From a checkpoint of a small mixture-of-experts model trained on Wikipedia.
Size: 11 layers, width 224, vocabulary 2084, 136M parameters.
Experts: 256 SwiGLU neurons an expert, 2 picks a token, a softmax router.
Below are experts of layer 8 (counted from 0) of a mixture-of-experts language model. Rows are named router (the router's row for the expert), gate (a neuron's input weights, with its number), up (a neuron's input weights, with its number) and show model dimensions 0-223. Each number is 128 + 32 x the weight over its row's rms, rounded and kept within 0 to 255. Numbers have three digits each.
After each expert's rows: a language model's description of what the expert responds to. This comes from a sample of Wikipedia text that the model never trained on.

# expert 20
router:150089153114142139136187087182163120117137137096116108168106102098181116072140114144159118134088088110141100087175173136142170120132100123158167146112138162094122154096132130151134105196069171172162069151110133148184168144097093115127099144081102132100055112130113090165154125189121169165113081156168144132205108125098117099120168103127137108131194133112122094166136100083183140138162096098112098070154061100115154168142108063110165116182105091109099129122145124119165129066086096093160125142129147095065157159139150098164114114085131199086168109167102181146177063108081109104098081069146141158125108079182127161123121148143109129074162106147151078136140145095101135083080
gate0:151113103123250118120133029179122152143059085137125183155117191105087115134112110056112162117114161097108176142126089165100120137100108109098162139118152099120182127117142136125107104125144066164161163179163127100168155158088061100137092158146092107143103104194119139111160155185081165150164110114173111152135168083101147106197146116227133129152126095127120125147151170160150137124101139133109111123124113067111098149162158157069170152141108114158136151121108110131191104126096079109101120138116115121092131125136151117133100138078126104130167130150119159164152189118142159099031100100097198181113092118128127176109107201102117147129135121114079095114162112103113156104131
up0:126107153141160125129106056171155177166143066155143179150113141100087129090101160071109172137127143121100152106156126173094141120100090089093197184060132102147151102103160106115150122088103077156146149184131121131147135114053084114152113083157070125129109081164104111105170140148106130107162105107139109113145137116067081104115169094224116175103115070087099112110191131184118154127082073117126125137127132095135123082141142144068128136166114089153106143132170128120174119137097122137169159135116140126095127188150136070133084123053095131128116144104132156119143186097145158054079097089094205173055121082136117146113093162114105083151154079147088108130142101146127170105143
Description: Location and time words. Directional and locative words in addresses and dates, e.g. south of, north of, St., village, located, until, since, (born.

# expert 7
router:156097147110150093138163062177121160116132130154104171127104123081129157091123092116162138124073066158109123129146187174137199101120100160134163135127174108081113179075132152128125081137071177139163087126149124152168165155084077085101135144102136110111055131144153102105170122149119176168173148164135166140160141101122156096112165156151107127090170154097131129155149121118145128186141135099106099128159069111101151158137170084141179104114140129122117153114122112109148094067054132106081114165100146098057159173119125124141073123065149134066153098182084157173189101090070118110104099035161146159147134113173093152076136152167124101132192147175129094124121147117148089068109
gate0:150111074119130138114164142128153109130059170140133162162139116140124104105140128159150144186104087108087157064059095127128138176131113146178160110163072087206075120021116148137124149110143178117151118138166132130096159118124133094127116155153088147138120125129145190135094118145107111086189098171106078121134124148123096151101125129119118097144167187160179086115079121119123181162163121141143101139195135118125043131085115126118141183117148128113131122081146162107093111125201097167136105118151131101110128146169147123122160155058139170139135140182118132159092110105111200120134130120205131143183094143054142174131125205106052206164142147196121121103113147155125123115092
up0:138152178138100136126177144149123125091086159169112179146116115145141127127138154100170189129102089125094149117074152106119139140166125163161131131170103066164081155096153123142132151108102177113139172129135143157155151121092120133127116187142086165194131127152131175166091129138101063089162137175095108139129082185106105144140173089128141053086114157114133108157109072128121096160160076174152053113148147111087031177107132143135092112127161150200085167062189107147136116150202079148115078128126148115125113130067127115126156148081135144163120174154129174115143135101172111113126095103173067143153114117050165149154135152099104187103209074164111112136127124132138152084157
Description: Month names in dates. Month names and their abbreviations or pieces in dates, often after a day number or "in", such as July 2021, Feb-ruary, Oct.

# expert 34
router:150126144110157122134155074195119127068134139126122140169111135105157109097125085137162121121117093095148102132145169150122172144126108165182154126125148101099101175077152164154091091165076145121132095163114109130136191122148057102123095194059119144108073172096126126195167153140172179173165136177164162153163114164100162131133167158114119111131176128125136107167135128096137142156164108132113104150189093100152148146138150109158153189184102111131112176073084096105162089079056066107115139165098132113072131121139148147188093176075159136054174085137111136193153089059106139114120103077175162155156139110156152165103147141146125165091187157133134139074107150079112115107089
gate1:116177084127149136131043118165142129103115174110120135079175130115139104181205145165158096169125076109117164104148109125147123159151164174094101126142145122101183114110114148177162113169107144154111121177169125071177119067087089097049150167197134100195104102178075181102108132168164128127132122164141113112082090091079088107107140081122133160040091142098158125169140109109145124138165160092133134132132081101128131114129157106156166164148153137152110139111158146081119115150084147144150103185118138140122130141129150150136138142098164103189119163075096086153085148100150157117109102090106178138115154094130095098112221093109088078117133092127056070157135142191165160153138
up1:170144160218156191122156137092099094170090104112147130106195125133132101162177170168152099122134085129073193106078103154137133128133114046085092094154147120140120190083056135143125137123150100174164108102093146107105129127192046167050089107127153109147149131150135126151124168148088072092141138142164117136134101165147091129182133106151101106115089054170112119146143130104139140136127172144091132123097119116129112131157170135131088034112161122164095215073125065134145123173114192135124150119097110077110098096168115139134153155204141131095165147131114105148139126113112119135213154126120127080086135131084111159158107091166127124130156093165101104103129158101111088118127
Description: Personal name pieces. First names and the ends of given names or surnames of people, such as David, Robert, J-ames, Cod-y, Lope-z.

# expert 25
router:145116171102174115138190072177093137088140114120150153135136137076162123084127093140146126120098130130108122107155154154179141136139096116132108090141133107103090170086145103132128089139111145074162067161148093133150197130126078075113096144109106116108057166112150118157153122129158144188147138155165176153127136160099120127128179172136119139122159158122135127161164110093139149159135096121111088121202090122070164144165180089089142139131120118147097113097068098067191092067064076101144107140079131103126122137127124128195056160062126139052148092165096147172153048113073133110076108081170143164088128169127153185088151170151119153107213145139139089097123155106123112101109
gate0:095131134156168114147155122158187179179114212134035149130098144157091121074119129153097130079146099105184094141146152132052147163120091151139112133132165148087149130110101126143059135151065114154063146124134169158061130125180133171165167154133133144076184130133174134130137118116072168127167141114139128056150083147153158135093141145128077138095104147155118147111140129113150108123221145169109139149121131166131143117145103219145122116155098066096133108143125160124132075108124115079108112096122148130132101135126099142140152075056120116171113083127168161107109126094085073132094079151146138147135178079141158202167144131094176208100124185147115138141131090149116108074105
up0:132115119085158150114172166195155106149175108164115144133153187190061153072126137146153150112150133117145045146111192144123092166064041147138116160100111137117133078133195146151131149099071092103083119141142178148115104135150130106167152082107045125078137117155146167167176135163137135187146150105101120150156112122160134135086108139148107097153128104116146155063132107185104060118152160120160178116103101088145098110123094163106148131163108129098118135168144153180108155157150120102064081115108143207121102151098098157115186157139153154066083114106157142113133136099137074105091085091098096103131142084155140151109107107093174159103096126195114094164138146163107148189161
Description: Place name endings. Final pieces or whole words of countries, states and cities, such as Californ-ia, Ch-ina, Singap-ore, and States, York, France.

# expert 13
router:164138117116126111105164101172084104089147157125170137161115101108177113113153113145141100115088081097151163110134169177126182152134070176133169137118135142100092160103134137100157068130126135145146107165102087156142161147125113087116142139048137146094085183120092119165149078171149172139170104160130159133176146108146121108153140128152151129172161145098167099149128096140130183185122097124157069112132086151118107151139150122138166130115105133160132162150091094087162091085066056111126094161152109113060125156097175121198104117081115169091173109135130106191156089104044177110098094063121147196097142139200153162141135118146111128082209139152105049149136148073084085103136
gate0:142104156168156146108132131124127116122144191142089194171091087078149073101115145118173142128115151135041077134192150153140159112120134061113110119105074182157133110096124114143083105069135091117080116152159112150142124059171148145079138111105118109167165173112063140162124151095106069113165093123147177156110122120148155201101108137154119107123134137129126128170153129159120092116104124138178098149169148108148157115148091176169108165121040116130111167126129078114122120072155151130159158118136181091103144138118124115149111149156126161064095165127086108175128109072135090133120086094117244126105171152130131148069161110166125087176090112098148072123178110087114155205135
up0:181189148132122087139099146139129161195152125116096089093146162092094115135156109172172148114117180138130104096099138221108146128220147194154150123078097100105128148194140167094074105175135153190161114135145084090141130142140181132135079132073131166137127125100172074107135132185144117160126166115127079143066081115113158167103147095149081051147132119096122062113081056157151126108098080037154099112154129115070060088156141080120069101161185161073128121133165089100144158095141142115102117153086141159115172122148095174179153095130160154147144127132120129120150112123152156115132149152143117113122071115078140115134123117119120112153164106104126122107104127153072165129134
Description: Word-initial syllables. First piece of a word split into parts, especially re-, Re, Z, X, dire, sup, prom, as in re-ached, re-built, Z-ak.

# expert 56
router:110137127088115100150146097156121118147096180116155138179102164099119111122110103148163132112099180125130098127159145166139146142127125144138170191084130118105107181101115146133187102163081159127112070134128120157116247111162117092094102191094119147107101120116088124165123126204119144139109117144170182113210141192097110091102130191144162126131183132139108099182118099097167106159173091114110128066167095130119105118163132105105179189144127130122140093124086062100157101120098110125065111206132120157098092119141096118183060113053147115105192123122102147144161105089103101089119100077162160124131149129152141135125133157169104146078211152123165078108116168116118110098070
gate0:113145202150135103125135108172136072137204125127072136127144118112147116094121067136075103175099112126084166133140077171111092157085200152061162104115120095112146161127133177118120152086105100100153167115142133139153120152140137148079137166141104126127126155108146097136108146058138146101096142145159165179131123151164217190140137152214162091121182184135092098096150132107160103128135124123112060107147073168107131157103124097135077118156151163146191150054095180148145121078128119098153127153160127122140189121099138101150168120107106116131084104168145086078138159132187109171091105164155108122164182182174132085098215135165171154135138194161126103105108117122119133106145
up0:125140139162158139127154102140099106126207153145116117114064084106156175127091117153121119134128132148091115115118115134121079147152118166134145138113226159128176096165146153134166085085078081147124101113136135159103129145129110157095132121178120138156185102097166156096127103063164076090047098169175173124153119167134159175122116139166122114206144150134156132149131151104149057170101117172162084092139070142118133179155062127133053102160074120091073122078079152150172130082134150093137125129141119152125202133111107104130114112074114103093107119142109135145045187159154126104117151174137096116075142126152101088134044137139143127115091177129155157129120086198114141068129
Description: Mid-word syllables ar/el/ro. Short internal pieces ar, el, ro, sh, or inside names and words, e.g. S|ar|ah, Elect|ro, work|sh|ops, Az|ar|enka.

# expert 22
router:149102147092185101148163078187132166094149150124138152186130118107141143117133072134154167102090097108103102108160159170148184118149110135189186101106144130128124135072112154099122089132076149133135101168137075152142173119146066088160131158062124133100101158129142090168146108151123187181117113143138150153141120169101139131163121150134120118088181104129116098122117100137201124206142100133127115101194070069111130166136115082129160147128152131129105155112093066099168080109047071111120081126096117103082146166143123120195088105099100136091205078115091164195119089097124156113108118099154114155120082141151102166086150164182128160085191133143134103127128140064076114095082
gate1:135130144187159075136130152112132165136116168153165209150141100103181088079113093089077092055105159163138076125034147116112103132180114171103188138151130105094165181127203127142148102124139128150098075137124101130135149142157127121099140142143164124135125101089119145129145151116114123090157099131119141103123174128129106135069097209170120126108126190085098111156130117060150187124151105097135096105159124097162147148116121146122157150123100113135118128138135077037099157079162130151140147140110154105133132099100184125111122152121124163128146128118138128163168018136154091174137144055161155081179083150124150107134124178096125079187174145143165193120080135043109117131135
up1:115110144171187114163110144062131156117083133109169204157134087164147177081125118097116055048126153127160091119139143090133102127174114107129166113136127118069179153153115132121126114140129099104138108161109094139104122170216165087142101129133119160130105070102111167133134121110090105098179131167123191088115131129140171109080137170145097135135103121100111158129141091095189160142155144132131118080061127165170174149163165152184138149137044107130095143150171080057087144097213091131090093116126196118136144079064144088138074127123115122161154110132146123156126137123150119130136150095143150068169141167059129133173175114115116120151165181162122149159096139108088125148199
Description: Noun and suffix endings. Closing suffixes such as ation, es, ing, ment and time nouns like years, time, life, usually before of or and.

# expert 33
router:200111106127155150115138069169122136069152126146110139108142137140173136123143112167145158119094118084107125140141184180139177083173098160129102106108120111118101209103132113150147058189087155130103149186101082163134191183142099116092156168116128156117092160138134131160142167222139203165082113134133124139170129130099175091140091172118101110189125147142133130177118084104179149169136078146133115167118080122119138143110158094143164204163109114115145125099098121056117090119132139134123125179101083121079077145147125126130079158123131185098152119135083138180144092097088147168145080121156123189135150095146128166117097120167071129024163139183142107116141116086090102137121
gate0:113088124117131140177086152071078120106137109132186067154183111088117187102090145171154105150087115101144130062160145124145136181163162127161156157131143167137078051059140151157090115123023112115225065147148127141097150120148143125103147115138076066126107119084113126078157112178144131188141094069162131159138150106100162085105157104170186144165136125175091094188145168104102139122109157137129133139109167152118146093078124162166209198135143121102114100148032133108154075114089115145090147114087107176113144169112131176111113146141135167078109122120099137117124134171146145158146148103154139121111093139108126129133151107131153168169099141098124130188168145123152130116133
up0:137135088132185121143181099151157192090117190080100112091134148128159094162127131109190081170163103153160099131110159194115094159154120160155129127099149112129144188163158184122196160112061136175115127167114106068147098163142091147135111091137191091129155113166183144137107106141157154123168128094098157144186083183138078095145144130124086106100108123132106104178130066071071089123137100128082123137146126088138126110163066124166110179137083190068161187093153121138107119108102165138149057148118162148123176118118140062120147138122153104134155096095179086150107120101137066148123090133134177108142123083128168149138088082079151136141195176131147094112094117157077131125123
Description: Mid-word syllable pieces. Middle pieces of words after a short first piece, like Qu+ant+ico, h+and, Gr+and, Commun+ist, m+ix, M+ong+olian.

# expert 12
router:160120121113161105135149092177139107107128125099171124141109119095173082101126072140148187108096079112139147102170156147159177115130102153159176115077127095098092167114112126159130072149116185155113083177143099171162212188109067090088122142099119141124080187131147106148161123186140190144149109136181159149180143138076151122132175165144133104125188147118132146170134132153146180166133091101108083139141082103119119151132169109127150137155111108108123146084083151114175102116064084108081149155114125102064127117134173121207085127100170147086164069172114146172165072097107142099123095096164160145123124152123110158071166137161089162086148168161121105104123144050069098104080
gate0:147148104056241042128149175120081126111153185185110147111106123083087125123149200146106135121132134112200123225126148125172144123160120131070138145170105145116108133122130129154128117162150098085129113115143135170052122105156114088121081095113147098182085115140113121118100166080142139115079106138098108070113111102155124158106086137131136182099106145147117042082149116120130120173147097128125122166178175124138130095127099132133103172131154138108146124076153133109106142138132117115120138133182151091120133190101137160125159156056123181078109079114093097134133172080099190134116113075120090155155113102108104096132156121122220155105106073105172123098158162140156064129083
up0:120160094097122135130158141076160082161161100135121131104172113124109076099109124123171128080105098109133110193132104109132149089109141143082128050098129191108163131173092097181132082107105054096121114047174161187118098095144131118097145086138149147125114173091157101170165162125149141118145107094145103128135114053125087138141146112129154177084155096127156114146136084107133155098139074140087151182127125129154134122079119094101131138157151144134128179118151118128047173100094109068128123113135142129216076121166153117163136125138104079187078110095072102121088152138099119182119086167111147145101125125127130134092128089116190113122104052100181075027160146099167094163163
Description: Standalone small numbers. Space-preceded numbers in tables, stat lists and dates, often after a pipe or semicolon, as in 4 January, 34, 6,502.

# expert 29
router:168086147119119066130159054180103129109135093136140162174105082106132121153153072131184160093084145109180156133141163151196156117149091144125109116104149109076127197084114136156135076198120153122135125196138063139146187153118085113112086163053133130102070085099131131156113154149168173177121122166192163128153119138073143086129151122131091099142150138110159137178183113126165167166138092125115086127118116147098160171092150086127160116136132093154080113086110059141153122109122141139073085193135087150120141136139160086147090166068101166139175122177054107127160110060079128107121144056123132150115138133167114141107135120137101121123175111177134132115114113083071116124093
gate1:175126115162147123149117120109110168124072171127120114145184134098158155182108159077105160100118137113151118159166127141127118062116081171154132117056128104194140175137100097141182089165109168111106148128111161145100146124146144047114180184167126120129117171143151087146148101146144142107097132095141178164152117215084131168131134105124131129169163100131159107110059158188139106167202112131123116118150128159138073164131164088123126130088190120116096103161172114158127110148126116200146082134193205114126150113093158124114057090127164114096180097128186158129114110145073101136134130149151143152142180044129131133090102106175088106159109058116158146114128134089090115051138
up1:172100143148108177181132140117159176073112145096166082162159132141087118199111112105173125100177109116165129120093116151111107134096082135089117175137146043132155141185116156108155164154144141065125105134139075131125145132147105125212105084112055138172126111127100120124134136126164136068145149079119211080109155145185146110079172114128193103087083093083174176130073144071117153178151118109169134112159099116115190134142127149087154182130097098123114099132083162142158123169189127152192146102131142148142124110133106098141133147104166161111141123138168159124142043097136151136170084080068150129142145084133087127115054121113167145122101121128180123105143108137184135094178
Description: Stems of agent nouns. Noun and verb stems before -er, -ing or -ered, such as serv, work, dist-ricts, charact-er, lead, appear, cent.

# expert 18
router:152124136108138122135161072124122147077139135152112130122094146098168136101128101134130148103082088123147102120139166123162204123149158156155124128126166097107105184095156135141141039163102134146152094181099117156175159116124080100108109124069118163089087145119125126163137116185107167160156125139130103154195134134104141118137126181135146113141186137108152101164157092086183129183154124126116098148186037143121128151116169063104172157149101108145124170117086081100174101118113071106131100196091132109102135125162151159147065141098134186063128098140111150178152085101085150089127081073178160165146116111157151180068153159144078104060180152180133064110149155099070112095095
gate0:142162159121098130107124108132118138121067154136122104138092160125116151092149091105119141130119078121100185130136122132045083109112125196165074128139069145123130138081124088049141141167169140160147147125128101114076143100127093165094131150096192151130167097098173153185128164144105171091094064108106146193140135110123089122171145103170053155088138134112183076176185113161117177101146114192107185143148098123151111096127119158113132174131120140133135106117145091124114126104112145094112158204098125179104160152093120133148167153118041112168117126118086120131166076146128113109113130171190035132104104158138134144135085194130197120124169110085152125132107082095195073114130
up0:123140141129138187113110173116071097108136131155167083106103114109071196063133140121131102125141079117099179172182143126149133154133128119108146151159118165181169093116125140158187161220147203109140163162128054044116122099124105117132077128138159153176143137053160159181107109185138137164106124131152128165148078122118078084100124094089144152063126118166153099128111113080137121113161133184109139135091122162103177126188137145096047117161158145084183176151174057123096134160134158103085134123092106225115195122149109121149143125136115116127094105107127140139140140102138125107149149150155145143117076143114134202098127115087169162107144097118141160131101080107130156152101
Description: Definite article the. The word the or The after prepositions like of, in, to, at, as in of the first round.

# expert 4
router:160137136103130134115121097162129168105153138095095124147112164089109141111129142138152130093065074124165114125128158170119101073115148146115106081112140155077112177105125160154134076183115170150135069147099105151166181102142060101095138123091132103130074147140131111148146109125127168160109151121151133141139092160058143131129199189176150116145183167122136146151131086070129114163148135149171085117174141130099142172164168101117162158141078090156109202088112138090167052057115077092064103174079133100106163151166149149138076209087095130123146093126072146139152076086101138075080117070141141173095096165162136128119133161128107157090160136160110129100142123060052126134112
gate0:157130161114118146101120108133148178159128156123114127135171145176126094144129097102083145136146132107159210107124097156115141108119194139141196131159065081084120100123079141103199107177109121101050111116122124070187165133149096124097190153150162125154116143136101094097123123124162091079108145109179156151109148090119126138152089113132113096156198070152116157155080115116100147114150078096105149141192077105149098196193127101067124184088107181139127096111090125100103160044096162160095142107167153155143118089145133126153161167149137158138185100094071118128149143107136148143129186150144127139161092084122121160042096173108152130161170097140196093099096153099113114084121
up0:178117105193091117145135142096137128082084118071117181130140115167145147114108162109130184103145167097132051110131134129100113139143170145135167107067129150123205128098119079163201125060100145118075103042147164122102092125130140150136090106070072200171118126181155118159121163135147161097163139123051140174151140140081162144086118130111104132141150138120091090116106076140134125129126162161165106060119130110193133165142103173125139101121094070093150128161135095137126151087148123090091143145149212123157139159122123087176148202121119132119183101056159131087135150062120140123095120150150143117120125131121142091125107116113173095075184102181159124195120071144115149115141
Description: Mid-word syllable fragments. Short word pieces starting or inside words, mostly un, ac, k, te, as in Comm-un-ity, te-xt, per-enn-ial, Montebell-un-a.

# expert 26
router:141114130131150133135112091149075171076159099132142118131095104093209080136125114200114157091084085127137144125178172163140137104168147193136146145128154151109133168099125120122152083156036157148145119154117107153134204141149113111074144172063147153104099136151066070158145147147148184164112121156114174122216146127108106097124123114138130098144173115148132088174146121139195165202142109105196080132175103146151096138112146074099160142146113070178135165136097111116161082074059083070113122125098110127074121105107128153181113181108153160121195129151114139161131095116089162142125129080135132166123132147136114144109114190098155160088162146135134098167147187111086097092117
gate0:130150122112148120121195109120172151145138092108124136170123152108145088152111110139163095146107098166114143125186154123080171159123089090181192133077155135132128117120138139204191095060147185110126144120117101140134089121143163083158141095140204105156143103149159064170091107172114170062073096124149060199159083126090104112154143130144189104113182128127138142168118114146174106142128085174103131189160140088162065111131134097108127199159108088030095121133085128179126099182137104085171077155126121176124116144159163131090107156139118120104130213163161116155160174123154103110113112162107133108090161153158136163112091157109104115097106114110148113115127100104141119119059
up0:148074119084154139080170148137088091136146134128177093098035154158100111125191161106098129102138102109154133127089112130162070129077196121147129171152119097151176109072164047091114160100139062168189162191148148119111172125152117128087086161123096146155159101136097146124154127101121151087127135115157159129144129095150155185110096131110066143160110113149126106112073110100147165126127203141090092129083133169083128151116131186159133124070119122103139192096115112083144136135176110126143094157134148161111092113092065169103134140097176140117145106155095139153117189132080154086081122111097162154171135038160168103165154194191157107103136103110098156148136113138148106072117
Description: Adjective stems and name starts. Word-initial stems of size or position adjectives and name openings, e.g. long, strong, high, ele, bel, And|ersen, Sw|earingen.

# expert 3
router:136113135098143082165159130168127135094113124116139118194140121062186120098141115166145169119080029126157127076120149170157131139175128142159172118113115125113085180102123135155154099207098163150113103161128118152201183132116096111094107137109126122134081183136121094217129132147106149154154159135087103142170167140096142126104113145151085140116169088105118136158143063092152169143133127099125146091173106124146113177154131118138192112176169090155116172077107089099134130182096092090093124161158122121115144138106164150165136082083106170084203078145064160195162109106131141109085108107181160191113097108137157152099128138159109168090165122166090134160126125055107119066089
gate0:151140096080155108126126114121094156077139113175096077125093138123154133145081061092100132130119164174152132128153142141167099101107215161097120121106079096132138176107161156124176084160149134071084191108113124115103147127094143105154156194161163165153111170149118149132100141142109096141159036100079128111102188138147132112196124085109122140123165146080145159162147195159128141087135155152146132087134147097095149086131091163128112129128155166120104160086192141139142176117120174136180191100128076142185112120112162063097134115088168139108106117073088183080112099126071177075165145096163129130164072109181166153093132154144121124100182138085140111126096172078134187140150
up0:138080148144179092188130124120150099122145125183113206122072153147150147089143127089161064132080128172145132102138139172180091166081067174092154141088156112163047057111115155082137169147119140141119084120085156109151106141185158095164076150144133091148136165185134129152112137131115142142119079111133127048157135155177185141154084125220133138183145114102095098092141144112143126147171129093183103138111108092120092090112142116156107155079124159133128121073137151095132119128151147166069136141166133165120184076147148193118139109121139195055161150125167102077119128108162064127099148111126159140107172125093135110115077115140094097166084117113146158098137181155087137140112
Description: Ambiguous early word pieces. Second pieces of words after a short first piece, like d+w in dwell and dwarfed, gram+m, plus word-initial res/Res in research.

# expert 24
router:149130132086181104134155142133144115123145130106094131177067123057160093109112099172174172080076093085160126115097166129146152077171127113177175125139156126086083156089090133158047077158069122152124130185109155162155200121116078102115127144081143171132101155117117093169133154130128152190141142163144156139187158174108188133129121188155146134102176083117123109176141038139138105174171146154133153134181072107113138132161139126121181157144126150110114191130098077099132082132100120094107129195141098119070105131145135153118099079114139163121184045143060132198101095112138163121122135117136138163114103125137169180134147150161104123113135128155140090111148134065090103093108
gate0:144115142136166120167120064199131110090131087153130115141137152094142214139138175122096131154115138124148118113105109116188119105112082130111150103089157155084117106160167169123145129141098137137193127111101039164096124142158151039124103109154068166073081138143100072183135121118119153090090177161118135127156056115105103194145180091119108136128122121103224164115137085090088120118097139141119114164137142132134192093170098131154093156156085158149132161150118107144129125152141136132056062121113109146152189144070153114089095124180134162119112063152144080128135155123121082156067115139087160114152102118094156125134098145138141153041109168093130044152140111126128181143138
up0:091135086131121148170131129111119168045106130091102118100125124107168128111117073160084175155194122095109166120134192166116136055093163136201143140134109153113160094136155132086116118149135159119118143157100159108077164120150080074029112105144065183184147155135096146098140126129126106167060183101145122207112107117143154150158121043113127142070138125160177160112183174139149143124133096154151181111139099101076136156139114101087101138091145126064195125124098087133119148148115115117146184107127118148215166133143182164115067112113130155128106100050146134134144165129126152116173090161167087147123132098117170108125178106148113136142092112129148140181146121118149099122182
Description: p/m/th word pieces. Mid-word pieces p, m, th, ph, pp and starts dep, exp, Sp, as in partial, metamorphosis, Prophet, breakthrough, Aleppo.

# expert 27
router:188099163125114106145171129142131135110135147109132113163087136103138174089122123104172146149084115091120151106134162164114125115121137214133148121129154141112121195088162162097107100152125173187148091179120107193181190110121077100123105147087130119097075102092116126171147101169095210205140142155133131210181147126095175082126122130198128106082140116127094079168146083129141119173134111086155132136131085095138134143111164086112138146134140143120123156093124078113173086059106145136162145133094093100122096150145181155136099131080117187112168040179106114209146063092069153122102075100159150171132106143177136155142125129130071144099171123127141091143116158121092108106111
gate0:183092168086180147103142094155043089149144107140167129139125135126118080110155093154168118107124121127168119102152091136106110117142116105195149119148148105179133151123128217162160169130146103149088134104123085136155126145205128140135159171083141133061105156109147094106135098083192108152086058165132182101111099140116178218133147144128138129136166134171188113084134167165163202171178133169128087174120051120067114109167168127134121138173117121050163118072177119120156104129111148118160087130108096109093118141123134129141093105095130147110132079150122116156138154060125104157121149128103136127132115096124146167091128204116082130133130156133050110112179170119123096072101
up0:111141122126116161156106117138165148104102120115104143108112130126145150115111142156149139146085184056113126115189165168130103073073116152145196124119068139091104169131132072142149095143100153040146166144153203125161129144093161053149050050129055196165120137135140119098125118179143132167125124074131078146176180084141122090110147103147108153098120131077098149124134100156076080095100099089115070112161076170151101125116134168124149142103175104143112135192160144156120146149172070103103143104126164194134144148147115060124092127129065130175135092051121189098161106162124142146149079141122161079105150101134126140161198124119137123156173121131122143108129158126098150152157
Description: Ordinals, non-Latin bytes. First bytes of accented or CJK characters in foreign names, plus ordinals first, second, third, and word starts like sh, mod.

# expert 15
router:178123165106136130134127084163092142083147133156132141145101139059187113096126075139155148065094105114128151110144197169187176071131133176168144122121180141117105190079109164125164066182108139186144080131092109139175192115105057111112105182077094101112092127132163139149152117208120169160158131190108137125192138140088145141147145134150122079138129122132143122183118080095189122171144096112150107137181085111118109166130153124121194141118157121154104161160127098082147117086106122123106086182141143147106136131124164124157119157124126127076169102117106188164134066117073124119076106089144135118096136158144142138074154136131137139074161151183133111050127135109095106049106
gate2:169147093109085104158153112079071143121137183124170190244138150129134082130086117101143131193068129145156141128161189124144146166147105114146147134124117077096109085141118120113160123154132087194094114111090151161105118120161157151141204138120177138106119131107142145194117111109170186100072188161108117170135142169107148066160152106138123135089150096043108177053140136086161139159118102150114121146128105083162110143121156099160096149144097138148095116139132131107114059138092149147075166119161074132178131183103118112158174175118150146108127108121101175093041115136189137128144098133154153114114110117125107041101163073127131141121131110127087158105167092099090135166126
up2:084066163124172119147105160142155105098114107096128153053134098135126139116137138150156100059118130143089133059108141103128189132130142149137088079120161181144131118101105087116113134119088155079086144161111138129088140084125092131109095113095111139170128117108060150080112124109043171177114109103164148110123088119165086157068053118121187169205164139171140124150090046154088126127160147122136148109174135148121156113175169194090135134131157088099167147122127113108134150129147110114135174111113141066093116136129094167146112120126111138094089111119197057138190135144107133112098141048128165140152153133098065187131114169128122132185166076136124186165121072106193132116104
Description: Table header words. Header and label words in tables and lists, such as Total, Year, Team, Mean daily max, plus line-initial list hyphens.

# expert 6
router:161151120109158134169153098196172147122183111122127146187081097138187106113117097198155134065097059130152120107146144098154164071130132171152123129115124096062141165096116105125156065149112201171125102154147094158122204186148060122114125119085134121143069108152132110137156131149122194144126119141144173152201150172104133113164175163087085130141161112115113138193152099128115116148199145118139104160184074087126133165143126133116167166135154134167103175099119111085172149147104085113137115203128141151052131081168146133147074109122181124089122098114121144166141135094124158120063094095147146151200126149155142183097109124170092163113165115134095135124136172087117117102105
gate0:131147182087216154138116100153125184075123105162078095142103125159088044097149126166130124111171137118130116148165144073084059127153183085144124179167107137082095126133057122097114164066164088149113087161194105069178155167110141109130150104110109150132118100119135124104140161118155148140176072084138123100146132107118145108087155190108131068099127092112114108084174157142077129128178107106111105139083151138158134138127160133105157195151175158103050127096141079184181155135160084094117135137107131091137147115116107174140095166123119143150147107084161224125110174123136174142120112149131135070096110125111140134102134180100101101116207189123112131125083132156131131093129
up0:105141116118085153095124081115125213127097164131160156101160141132095128088091064163106128120115075051150139122073132114162116150088148196066108122193126137132181054193151080087172133150112112114087113085138091172139111033141100117023177189161171139146117139174135113128108078103112152114161099139107125137164084140115153139126143154154177120063167124133173111149108125152143125064105150111159129133087173132106158122160086126149132121127129143145132161188087145175183136105152149172147093153107109137107095139072133172090112109156085148159104155148154132101121142149138098155130137101140109124127182141172096133112101081091121177111073127159106053167141084162132120083121
Description: Word-piece b/ol/com fragments. Mid-word pieces like b, ol, omb and capitalized starts Col, Bar, Pol, Com, as in Westbound, Volume, Mortal Kombat, Columbia.

# expert 43
router:151133154121145099155186074167095137071132127120109149166096101109149094092105060148166157093115063087125113133150160139144172138128131156179144114121149128122087163084128141140145071144081139105125114174143108144152172156142096098132061195090126153106052143109159118163153129151139175150125120147134159167158126186108140117144150139133136124103172135118107136156158081115135171155165067122113107132151069067118130134116124104141184178137101094156111170088100105103162097061059062078130125127106110102085106152119152119177068157070162179075191119171101158191157107098077142100115109083146145172114116130134155158115101127157126168080197144158142106066096176080094103070119
gate0:132108129149150132128099132136212090153124100156147167094120119129114148223182129116106101168152140115091129160099045167141127133094102210111215067156169151187144116108103053149155154112124124123149132171101150063134121099124127125122088105093135133081129137171134089107138085171114121110125111171145180094129125140109145176116113139107145160156128127082159125098124153101109177189200156137103134147153134106102126114071124093105146161141115155081120097092138088168122153164136123100094143128062144121108139120130195145080148158117116087109197173174166174204137136116150116121084155140095129125076109137112146182129103062106071088070106082093146090075148146071133099147150
up0:126179105117103154118125142096156114144140190150129173116117093146078147167131116101143120165126082151110071145065082106167148053143148060128182099121134117084068101031094122143141129124086145115216098126155193079118109141160117129097101177184122088154081159068137127165153171191075123141139150169087130087105086159085111106156132175166111115130083117132091116189135126123159117155090143082076122140094094108118076160076142086176132141143128112160132064146126112136103133138040101166053156128087151083127172118094131175172080090147168101126113090125123128125150150139138135116103140140164049099158136163126129154142133132129142162115114164138103098088154112122175140138120
Description: Adverbs and name endings. Adverbs like also, then, later, now and -ally/-ently endings, plus last pieces of names just before a verb, such as Rign-ey.